Experts of a small language model: 96 experts in each of 10 layers, 453M tokens.
Below are experts of layer 4 (counted from 0) of a mixture-of-experts language model. Rows are named router (the router's row for the expert), gate (a neuron's input weights, with its number), up (a neuron's input weights, with its number) and show model dimensions 48-95. Each number is 500 + 25 x the weight over its row's rms, rounded and kept within 0 to 999. Numbers have three digits each.
After each expert's rows: "comes after" lists some tokens at least twice as common just before its tokens as in all text. This comes from a sample of Wikipedia text that the model never trained on. Tokens count by the router's weight.

# expert 23
router:541500533508530511542506466515521476471539512521510437515475500471491481547481500511497463489487473508547550518495456492545486503508484525457524
gate0:496485505497537512521515545467468478532458507491478527496516495538490526470519551484499523516490511484517519500461482457473491541487501527468491
up0:474505493486482481522473504511492508513522496483531500491524523468486510529516463465460502464504460498464531521505506498474495487482504506521503
gate1:516484480485535519544507480506485510450532477517487500468473520515545521537551516537469481511426510530502541464505474556480484522521476474515500
up1:517477483502538521519503495497472496475507481528488502463505508534552497511541500525482487488446517533516578483530491506498466508516468488522475
gate2:502516495547514531520495507483498529537533478551476467500490521481495505513547506468514519519514495456450526494513475501497486526496520520459533
up2:470542511500506548502516494519490518447481503499514441515456491530458473518458493475536547479483519537493500492505517522547472483464500500507501
gate3:484539522492509523503523495461494482511552485465499519502465549532510485493461479510455481519487482491485567505543489482531500495504557494537503
up3:477514544482539504515514472506521532501499497524488497513503535495488466526499506489496483484517494478499566508506516528460529516519512521449497
comes after: " | ", "; ", ") | ", ": ", "% | ", "–"

# expert 78
router:505487516504490498517486466548503532445507499540519499500456486489470487497501467472503477441471498550545530502473481462538470503497460535493523
gate0:472539468463531527519451472496508501506530510514526525539499538486542510506479490478512513538518488507465485474532483498518455464486509511520471
up0:471492500550468490493501497495500487536447528503505490517483491502483461514532502521524521498492486464490498525527520506490520534536491491519526
gate1:488500514491485522544500488552483544515472493525496478534483486508499501463493433465508499501527529494483521502527510502473527517484485474454490
up1:534474503499469501506533519512487512523504507472552456533523488494511471480532477512499525507478512522519476521467482494477516452420468528500515
gate2:512489462498476441489513497480457518473535511485501510495489512497484487548492493485501471481485502517535512504529512487446509507501508510500536
up2:527480482505514440519503468489467513453486475479488483456496504542503518520482456456517465505481501518555526491541523491459494514514502488489488
gate3:489524492514472505479524496503450467492515473516495467522562558499524510479529537475502514532481490479467438498497498473492525500504529493523531
up3:484459518512521485501491521516466491513512487482524474481521493535495540518504538542504457452500544495532541473456523479511536491480495486489508
comes after: "0", "3", "1", "4", " |  | ", "2"

# expert 90
router:518475501513520532533475463525517510472538544517498463509468513500451480516472455487500475483494495532531520519504470466521465492520470531484519
gate0:509502509506440479495497505504499523534486496514469479518495497541458500500527470464490493508493437482504537501525515490516487485534506468460512
up0:497521469526553551532481471558491551501518460531453488518501498533574548486509506447536477518511532508436523446567552500518490514521503516520537
gate1:502512520493457489461479482511496483489518463507474474477489493504457495523490476454485500465500510514509511514487506509523487493521509496600546
up1:513523488520512521500522495488515512537490521512526531495482485458470538480515511511463516492497474491523480528486473501479499494483478468504502
gate2:540491483518463456531546478507502497495495492483454499501466478485519486545516492479498470482517479491496492503503517507549489542511533530445496
up2:470501471538500502480474467482477478514519478525513477464498491484475471491501531510506519533514472508505504494481528519460535524498516491509524
gate3:502528503489493490465488524474526501465490485521532501515532447524482466511493519461494452458511499507461518528540502474477538496503476532472491
up3:449488484488492494491549491494516503523517530467472474514526501485463525506470517456440479520473515500470521518509483469524476502483480473524489
comes after: ")", " |", "-", ".", "–", " |  |"

# expert 77
router:478509515512497520514465450531507517487484511527515497512480527493458479535483473464485434476527520492530518504512520487520509508508488486464515
gate0:507530487531485495532482505492499494456462495499474459512442502500484517477459508526509519486541525504485557501505536517507554562520493494498513
up0:502555481538505498484498482466477514518470519551450481481458461443507497508509518508537499463515496492492512487499526526495551506500459489500511
gate1:500529504515503468517502496481494498504483506549505526517530557494492538522546483524468473504444484533515475492466474536497496471440525484486500
up1:499438493489523515483509516539502524503519506469495497464481442492500454484484515465507533481533544475479503486496517468490489530524488516477487
gate2:492500468522488461514516464525481504436497493495492518511481496468444473488497505499492511542484535484507505480513477490516508487460439496505532
up2:505530530522474536495483509479536538579507461510510539496530493515526501501459484511480494463515488508521506527504495525479492508513563560482501
gate3:486530477482523482514502549503499473514489527502503479511528515475507479524498504499514473547517527487474510506500436504458497486564520542539540
up3:496489502501496483504472460496510488527485483495461479527483530529526537512458485460501492492536495508515491505511518476512475554510478503477455
comes after: "\n", "-", "\n\n", "- •", "- C", "- N"

# expert 50
router:518464497527526523530504463524526500473536537516502462511475538500464473522476471495493492461492497521524517543503477474527465500522467534492529
gate0:502473539519505487510448491504512482491521537530542478484501482508537508494538449493533448490489509481488518513514465493517523477488495445503474
up0:515500502507487458486476477489492522464492488498535463485497502495530536506481520510491542467456470512546540504463535493490493486477452529499486
gate1:503513487515484560492499477515542556483489500543546514506496487493484515506494517513494485466554508516496546515496480487474489545549492494449477
up1:533487490529457510517513512470529528521555518499496459515525535513463463492494540524547472457491484499523510486469503508505506491499495526539491
gate2:470483514516517480508503447479535534461442562495539516528497479525527501531524534431505505506492525496509501472534463478515541516489483543470506
up2:490447530493513482482457498519489508484460511461554520507524509511505494516490531496520501512483475528482496541527491458486501546516475474487565
gate3:538500491487543537481496525501488519537515534497479478537465476450538492517560470499513534523531491515518459515500511479494458532500495533460523
up3:491496466467508480488513522490475501507512501502493470523509490515519520458525485495522465470472505533494499520471494524509458499525474504516493
comes after: "1", "2", " -", " ==", " ide", " in "

# expert 1
router:507487488505463489508521488543534521481530508511497479495466503467489456526499483500489512507495479508524549535502482486514451508480501514473543
gate0:480484508499458471481507507532503524504536485533536461483493469506488452478506516485495510534515531502515530499512514489481515491498526537493494
up0:507465496483503487496485497485461467535506526531534475467464510465506457473496505456494467530431518509523479529475506503466506533483514503503491
gate1:498504509533432499530532471492516520525492514480480482481479451473546496454493498490460485497485475518493476477520495534518485509477493500474464
up1:496536556540449513501494481533491500474499508427503529484507504538547527512524479483484470503486522479523557500516541504514520515517487470492513
gate2:485518471454554527489511463530522501454496507513483495494495458487453522473503518494495533481504492509518509484501490478512466517494506502514453
up2:475493519529482437548480552495482483509498521495519519526467504499491473494479514487520475513493513493487475508481506515480498508513534495483509
gate3:576489464524549475521514519521499521550460528511492521519435465468497480460512520528483478481479475496504446531487519469471515565470526507489494
up3:420512529486456507507486472489500498448526460542525489499564502508503487553497505497485496501502531485517528440512478523548501453552464517486464
comes after: " (", " \"", "-", "\n\n", " | ", " "

# expert 60
router:502500533508513527545474457551535511488499527526497468503459484471480499525473489491475476433492506530518512492487507505534475496504412491468522
gate0:521531517490503527513473483523502476491525502493455446479513503519484461527482524550499495501473492531494498520524446525495541474501457499473510
up0:480464470504472475469522518483539539483469503520517499508481497501512510511469516485495480454485487466486499484507555505538525529482566499479526
gate1:498482500481486532463480478536509510479464465497510471449466522464508466461489476480470484464477492489464520518476483504535497490477492486499480
up1:503512507501512462501483508474472535519460531501515501528488485520502508487458488549551521483522485528523497498482449500500521511542511485541476
gate2:480506499518442490518476524468495500521510481488493518518504481459490524529506477500484505470509507520475525478474515514534500558474481504493528
up2:542516514475486508484516510485495450476486507508510525488529501505464479460487504495467522541455501446486473507496489518486504506529513459451467
gate3:541531517495463464497505522467538513490475544484506520515491463557490502487493520499501519518485513517507533515503463515538492526533503465498493
up3:485489479508498509471497467529462470510498466499491445476496494454481490508484519522496482490531507478518468504565519491503505489494511529527550
comes after: "\n", "\n\n", " =", " began", " Men", " was released"

# expert 14
router:540497509497534495527506463505515500479505511508490460540491500484465471498495478492523508464513492514531555547493492472535504520525491516480495
gate0:472498485524482496530562479501496515518512487491477504496523505516459513513513545484483488471519455489515481515507533490473502462474529519493512
up0:501464470503518518477455494512534509462488524510518494501482517527491505506500465499518542517514509530490527520471497504490508562517456496525486
gate1:524507521500492477480456502512491497499497512475516504504531480517525518493514508529499520453463527503472468524485489449501520473472488467528473
up1:523517524475511469503498507515474499505505485485474522534541489516540527516527520548486552487484518521498458505478479495488529516480522475535472
gate2:496510492467475514456497522479470548509498513493488495532518437518515547514542493536496465501486545503502494481503531525441465504472497516513502
up2:525495490528510481514481460473535480522527524498528452470479500489485481483437468496564511476492480489513512515546488450559512482525487476485527
gate3:514476514495474494525546496465495474480500522510517543513478479518471455486501521476487455544509517502519486464498500539501479513511502496525455
up3:486552518517529502490432521553525506484503480485456512524493481442481536481511473514494540459455480486463491533521477477463505488493516514487498
comes after: " | ", ".", " ", "| ", "–", ","

# expert 63
router:493484514523514515499493472544506544474488511509522470501476533497470450522488504489497470488513494526521526499519453499521490511532495524501506
gate0:518493534481496476505503528481505489478515503520447489556478463524564533488511496522495476526473469471474473501515491560511500461496491519486493
up0:486520494464510489515495497500477534484508483509449533469448492498525548564500492470481497520516507524546539494485450477550490487509502499476482
gate1:509488523470501531521478517479507536511513482476542527482472553475498484503499472542503501494503485506489494500554484504481505521523471489488474
up1:510474508474535525498489538467512534541525481485545528467496537462492521494488456534496525500510484506462496493533480513488493530516450496495479
gate2:469483461490516500502520525503495481505510502563512531498465492512518494506505537542507507492501545503491439467528488487512483492478504519491530
up2:474478510535464481500531485513514527447510470464485497534522514499485503498495502464505556501478464485534536539483495493494493504492478522539464
gate3:508483462499481504476535504500503491484505488477488510517584486475498488507503537486526510553488503467527464543507486491504517489496478498560543
up3:499536478502485509449492487499519463482513508457503539532548466460496513526482524503498503539549534474518488569491500494528483498529480497529530
comes after: " |", ")", ".", " |  |", " =", " |  |  |"

# expert 76
router:506466514530505512536499472529528506449509510548512459529488502505464460493472480484463504470536462507534531542516476470510500515523458531474518
gate0:481469451497463434536472526529527471506507521542498543495546525542537490512506493483453443493526487496489547508510503475544518501491495505495521
up0:499501530513537566467523449465487517485503518482493456484478476454476497494460515546518566492484514534491467474516507505437487480497490502499470
gate1:524481492476504515501478508557540504453541520469491502513538464457494499467497530517467508477465470475490542507482517458545529458521517497505467
up1:490469516487526525513503490534538529450543519472479502535535487479508486456510519504489491490464512511459522505485523469522549466529543490495467
gate2:532490492525507519504470505448491500478528547470502467507493497517489483491515466462491505457541442539549466498503448473508531509515517514496489
up2:501554513466471494481504477552537480515464472523483506493508475478541476524456493532495481540476540469461532466516524501493490468522500487491527
gate3:485502473498499521503470527535489490525494495505498491520469469480535502499517502462464517550459464515489522536525519527469512510527457496550500
up3:492473520510488492498485484468521492505479517528462500481524529475469497473499493538520499455541563478514479469433462487521464496496505504459519
comes after: ", ", " in ", " (", "–", " ", "| "

# expert 53
router:536494492504494496514506482520537515453502534550499419546491512504470491525493468497509500488523477509516516562492494474517507518538483497469543
gate0:516527487502490488553475513530503527541456489515503509507524487509483478503515522515459513529456521501514448497471508472485484543497513507514515
up0:502526482517516486546472495506498511515469515505472518516516476514505486513519549492461469530476525489535460468457497468485493540472541519527484
gate1:537513481507484481512509508515529491466493494492513489526512481511494546500494495499499498470514463494488504515492481482454445459481539495555486
up1:538518468498478476510483494537509501461475508499528502523523473520523513527476474516492457476509424486492504493516476484488463466500530491546455
gate2:502477487502475483508489532463473510514486522481469450494538481520515556495489541518498539513502481499507488513480498505501497479445485532525504
up2:511540512516493471494513533482467507516534513453501474504494511506485548458497464501460518490535473480516458470489457511545496508446501540507494
gate3:497484518505475507503536485515517471539493536514570493464495499520488465503462493502488510488510500513501521536526505504512531464514471511461572
up3:496450526513503508488536493498518493522489508513547497473495483543496484508497514492521532484501511488519534516500523502505524454549473516440549
comes after: "2", "1", ", ", "| ", "- ", " ("

# expert 13
router:538466502539508520538504456518518534487538533522500468512455510497467481527483464510501485456517511517508517526510468480532465509522480540477509
gate0:576505483517486559500488492488489488500535498496521459539514473479484502506466504479487480449532507518527538510453528494469470541453479479537493
up0:458469502456563484489489495513533534490480469518451529463491522526476531510496468482538507541487496457509480509501525516521515484545519513460561
gate1:490494479501503526556462453534479485455534508529513482529515530511457500525466476497473536479524489519497517527494488518510490477516483487539492
up1:485469500519531487502496496485510532470457466471483441488471460455504455489485481505544506505489521533520470507512480484491553474533519524464498
gate2:474463435491537505529520464509511531512498525518519499488543526494461477507479493477496499485504516499508502482486512503511525508477458517514470
up2:501537444516461508517487512509494522506536512493482489497513497560516491463522511483526492525493499496482500471441554546529488483516520517516511
gate3:547508481505502528520496534449505473525520467504490494506494521472470476512470518521481463478493454562510536532455558497503521501496523479491530
up3:479508517478516469524506486536492537479451510491538449484482426486481541487501463480514542466493480502450501488527448536534524513496486499474497
comes after: ".", "–", "′", "6", "°", "7"

# expert 7
router:515467511528518515510469479522526502472524528546487481523447506525493448501464506453498469489523501516510521539506486491506493511518459554517546
gate0:496499511478508464501468484527508495515508470540507494481501531504531521455465537466504528507503480535461507523484435487536470506490521533514523
up0:518558537536491510503509514490524556500502466481524494502549431498447483497535495521523534474505477475515464551514521479494522501493469509485521
gate1:496465498473521493517514533494480489515500522443498444519560501509517498480496511494508488451521511506497507472543472479513518512527457515525471
up1:492466477500523546527498553511482474516542498496465513513533470452500507489492509472505490524526475477480497497541491501502488529521509492511445
gate2:530459529495514493526501494508474462487555522532464518509508517496499459538477507539457515517530478481568531538577473518512494500499462465493489
up2:481522500511512512475489519503534533508435476468522511517469489501492555498511474521497504471481463486451498460439487502473495513499550504484502
gate3:544528540523513545515446492465518455520488425504504492531533490521490532461474473489477476533542491468517558489482495539546525488529492462512460
up3:501480489434519470533462515534505495489479522521523527510495492493474458529532493533480542484480509502488497472562511513468528521452527528493493
comes after: " the", " in the", " The", ", the", " of the", "The"

# expert 87
router:531482487511514526544482471516538506480520526507493460496459521491460472507486442487507488464491494518511523553502478479516458474531490542477514
gate0:522482506511528505492520514526482501484489539518461476514532510499492506482542493472490533474463491533503501562536524484519468475480511511517505
up0:457489509502487482532486462496494498466502490440510471521532536494516503493520479498478521457486496521458513526499511484525503525526524541516494
gate1:490490507494541462487509492483477482507528529521517518519502522474521507507486543503534460540526479531484545532473508451471531539507524491508465
up1:459542494455507491518510500497524515496524500468473526478490527492523511517500523450519529536472490484494524538485502497500519480487507491530475
gate2:506504499494479492501493478521518541527519516490511462523494525515488455496475488506469497463493503518493496490495534453535534455519510516489485
up2:496513469508516562485454474535504500508499473496480444497492458490534498524493465521474498506477509503484499474498520485511490510516494508471521
gate3:539469456530510516497491535473502512494501549528531445526494519504497454526524538483529467520491452509489509495482506467538518441554457491517491
up3:505476521479507511490525486480517469514508480494435496486486497510473519477539497511518507455527500534551528519510500504474495493486464512494523
comes after: "–", " ", " | ", "-", ".", "/"

# expert 61
router:518499532490513502507520471512525506474504513505505473523482542474473494497510496458522469437505511536515521540528506491538490502544485581455510
gate0:497523475498443478506504482470494492499521519493508473510531518474506490506510527520512523533492500440481531484489548484501509504445591518486506
up0:500491515477547527511464525540511495536501473523497519512495444519503458466499479456485511520479489538506473509471458524475514493509426500538509
gate1:500534531482493534488492483450474517533454399496500477515477555480464483472533484472521518486503512466528489504538529551519532534507522487502494
up1:474510488505510455509514499506497483478447513496491509485554488484490488540523510519492486503511509472541504483528521478528542484463520460539521
gate2:525503487454506495468482520519536481442499518507519500494542462495514515478524484497507485498459487496512489476520482547530496483491486449467495
up2:465509494522463541511537514478453489516510510472512506519504519520467493492486461470503491517535474491498494487489538476440512554518555541494517
gate3:507459527481537558505521516490469504507508509470519527541510516486477509430496507475481506496492523536490525520474524486503505476474479520492499
up3:492492494503525528476491519535504496464501514532514520507513483506551487452505523480500495518481546543449491536497511491478533480551464503514490
comes after: "\n\n", "\n", " A", " N", " M", " S"

# expert 56
router:549493505515519521526520479535520505476536554530519477507471523501476464511479475475467476493514500539524522526507476467526468490535463525500524
gate0:502526486531490477501488467523553471498485503469497485530510470493531458515449464474512508516554483501505529542560509475514496542526492549486487
up0:475497508471498496495461526471449487482484510475499490505510480493496541534501526501533506501481504524520470534464503490491455540499508474502510
gate1:492499528497519527469491485484511482514505470564535523506505522476493461527457524503508463461512489463483504486502556493492504487489463496529488
up1:497530491476484456541531502507451455459497505507485484506464512491514460536507526467500478527552505492486499496477530507499493480464542501522515
gate2:534549519545495547461520494480509528497500551493473525518456502503500494482513516459480478493500519483523486493485539524481466491527473561487505
up2:466465488477530491506513504482564484506488487470474509519499494513520520497476532509504483491510523527473490480491510464485513546492516499495481
gate3:473427472487497504543511504516466445468486554495493502506498481507543474532531498482500467448499527491531526458530488517486484488479516510498527
up3:514485505474501526514493499518507526520549487460512463491529496533477507503511477487485540502526521470501493480490508500513497501464500462479515
comes after: "\n", "-", " |", ",", "|", ";"

# expert 55
router:514486524512510514521529454545500498479525506516489463506489510490464486529480487494502476512487506494560519544508495477542485533517476541475522
gate0:511518477474510507500515517509461468534485462490500508516454495564486476470469487488493530525474510517478493548467520502466490496519485464553475
up0:490513542496489500491502511457510548483451516518481513475487490445465491493496461482513547526488517513491499468456489520440526538501517489511508
gate1:479509498490502481452513527501510525475499518486504500496523462458462543540484515472485510468464519505544530496537469477522509545518488482509550
up1:453513525491507503468515512477471513496543468504517451518532464460504545514486476468491503482490496510578490469519484503526495546515490468521520
gate2:510488514503512493504494468522535501483478506502498502492518516476532468480490518490471530533500512556521498485523513489523552499521540521499476
up2:518488528520511490470507467475513527509490491478462538478532514511535461540514482533495519508495491532486491548548515560515549511507496505497526
gate3:557505485497479454495528471488486525500496516436533523474544487500501491546491486487514457485501536448494478483505467473537516514495508507443554
up3:555481487507481493493522489507506513488524518429541508469540496497505495531484506479491488481503542462495500504508484489503505489494495528475551
comes after: "\n", "\n\n", "| ", "|", "\" (Japanese: ", "% |"

# expert 21
router:521475503522514499510497459520518500471531546534497461513447514498464489520478464501497467473512483524525530538498476467526456504515458525465513
gate0:511483516491471458498513452492506498495477508477494472464501504492490470505475506472463476480514483511487499516490538480552489539518468521491514
up0:478436472485461481492532546497503502450489534501520547475495520481530482532535526500491505509476519478541504512498508528522502503456511533478504
gate1:525544482479514490529565521469512466446500555486549454515470509484480468516479481488475503493515507485535537496505477488527510537491529552449502
up1:520535457513483543495507515542502487466486509524503519496476515533499487482494509494557548505483484489467482469508467495473475486508510496511471
gate2:500459476499518492505517531489533486483508510507483477518476512538497519525483530479476472469507462518495547513503499532489497475548499517450523
up2:496542525517476504530496463508510538525582501508426496454485460448502496492493464490498524521502511481529437511510469478497515535471499508519489
gate3:501535493526516498500506494515516498473456532502497515508503485470536487487469455494494490502510472542525538503525523518492467497492484516537520
up3:499457521524494477485552508460489500505494474506553459451529492506492476508498543505521512484527481501498521508520508485513483502506533531468539
comes after: "–", ".", ",", "1", ")", "4"

# expert 49
router:503460535517521498506490490568508469477528502514492443531501501490477485519497477485493480448499453515514511509532517523523466501509501563506498
gate0:519469502457486556495471480563484507510527488487533534500519509476481425500480481482474488505516512518507521542507468513562499488485480503493495
up0:501541504506513495469519521444505512505456533518470495530488504517505544527498525500524519505492510493511495489501508459482469539470547487492533
gate1:489517494549521507474540495507519458527503468545497463481529504502488488490451501538496514474518502478519496461497507528474508468464493497465510
up1:523499480443502490509459480495499537486505552476487523540472513503503508481543481476496513502504496504456535536515476462559501523508520500525489
gate2:480489507492496519507509519538481502505471480520495491487551502507519502515521541481499491527498512521524537476510568463507486513509475478522489
up2:473545507482511484490515432507483497492522498489475493494516527498506533458470490509540463489518475490527480508460485492495500496488483492525511
gate3:501505488490439477505496550532540530476499512488488493493540527497510502464495528478471490489520478516519526487505522549516472498454486537487521
up3:507471496467439467491506504500518500467519479488524467518505513499484536512515506500526515513465496508521476501536524547513500509499517526498484
comes after: "==", "===", " ==", " ===", "====", "==See also=="

# expert 73
router:512480505528516520533503464520527509469533537527494466516464515500458471518474465506493474469524488519531535536506475475515465500525458533484513
gate0:515522473478454492493509530462488505490477511503527477523524505480509499522533482470524459471476518515477503486537478520508513494532506503540491
up0:477436517514489507489448497528490500552487486488489483561545509441455480508466507514512439508495554482499477487513464474501515504520474493499489
gate1:525503473508527508480448462499512458498530507488518490528525467510477489500545497478477478485551525531476538496518485464500490502512497501453489
up1:505510477518491535492466492514519470550514501511508555513504510505540500532491523488526499472514539517534524555462495484478474527546484543505467
gate2:539534464511487501504517502494521519520511528525533488488503561524500489486481501472507512480474516520506503512504536471505463493517492525509511
up2:513531503489524460508510489531498517515506479534492512528524519476523522453499503461441505472491494500520528497487515506508468511517518486509515
gate3:485477482491518460551515466554503533463516535536494488459468517562519458517477515486497509447488514523522491463489521478490534535521473519478534
up3:456488505478483503475470459489480476508511496477479468540525474474493511481506442460466460479505474514516532544541541493469503506497448509475497
comes after: "–", ".", ", ", " | ", " (", ","

# expert 5
router:524476515517534521517497458532538512470520544525507459518449497489461473521474461502495480456513485518531523544497482464526464510529467514474508
gate0:519495515515506509531512481544517521476529547467551486519471490491469520521481447477481486488481509497488487464484456483520467445528497510516454
up0:467514543485464497531512506495509495516501487520451515546444499527494483516504492520496545490516504533472486475481494535494465537475472518482543
gate1:475532549512464476507482479534520506467499485507521464470495544500469513517477492492474468504482479545471541492510518488512483500485435515527489
up1:499462505494497472462513498489486488506473529505478526510462465501519430475487466513447475523477498507540514541490503494487544516459438520483486
gate2:465518497523489520457509484524464495489495529487549451503497495529473481462488517493536493488491485509510492492475510536493511517540487501484508
up2:470527518496514500465513454518478519469470497486537493496448537560509513476515505531518475513469511501500476490574525496502489500470520507482502
gate3:527520494526523541526495483482490511478529503490487440493482477473536512503491517513514491444542511515502527507474554527492457500489488528482482
up3:545506482501480494513434458501521538515492506449496477516534483492472493540459512449520533498458479503499472476502533529517532522507531474476452
comes after: ".", " |", "°", ":", " |  |", "′"

# expert 94
router:517466521534493513497516458514527499479498523533492441529484535498474490509476463504512487478505497510509503550504512476520492522528471510475527
gate0:492502462485470499473486526501499465501491551488502519488525478492494527514468513495438496504511517536521485502511530518520492427490501501486475
up0:509492444489464505490524526510502479476462528477496478495518490485512536510486523483493481515513480510506482545495515510517483416489482506513495
gate1:511517528495509530515520494501511482530504471521456505505514466506525489513511538480516522511453521514512528450495510503486515524505514476443467
up1:495493465562485534479457498532547482471517475500529519480511510509439515469462483496479501468503485471476502493542520503507524509485492498506519
gate2:456509503490501513496524521503512503448495498513562498476472498501537489472486502491498513490553491495517562484521512546460532505482434498478528
up2:501487505477517494472476498535494481482538443487510537482478507523493500516506449524560484457537532524524501490502480512484543493499529505508483
gate3:489480489542495493492498509523494499513511512498506503528527507540506479525534494505516495461484483495529471488527538530488512521471514474501557
up3:510521525463491513487451490507496530501511492517505493486470506465524477483495498467501515531489488476495517507465450472511476501516503513511473
comes after: "1", "2", "7", "6", "5", "19"

# expert 35
router:496479510488506527523499465521488495480516525536481473522468528516468510508458495504473496463505487529539548520494485493515464494502461545472513
gate0:521520495464482486499480528496488466518479508491486507517506492463517514498497520494527543495499503509486437485522501463462456503474486465547502
up0:517502478508504495460465487507450514533547506497530512508506518526518501495506525514512526524506492530493470467499503479443519484455492456505507
gate1:482533519515480501504505518498511485511510532438513490530485523466522510479519507492468502499538481505514534478486525504475522499489521467508540
up1:460499478546497474468491492519484485484499507490501497492501509525506491490519487497487489506533484507515536449538541525516509501489500522485526
gate2:481484489494497518499510502463494500496502515454486499497556498485549536512507505505496524436459495522479457516503492522523490496532484452506500
up2:504471541517494466491510509528520484485470492508484516514488539507498451493476482524501458539562493484529548478470530532504522496515507534513458
gate3:513488475473495487554499484496476501470501500520488515520442494484506519474491475478465483518516513544504526463543533505499456506474504482497535
up3:509547509506562482464505547554521513481526502485484485551526501500516496479520512501544459550491518478519511507446472497485481480477525494526476
comes after: "\n", "\n\n", "- Location", "=", "- Genus", "- Binomial name"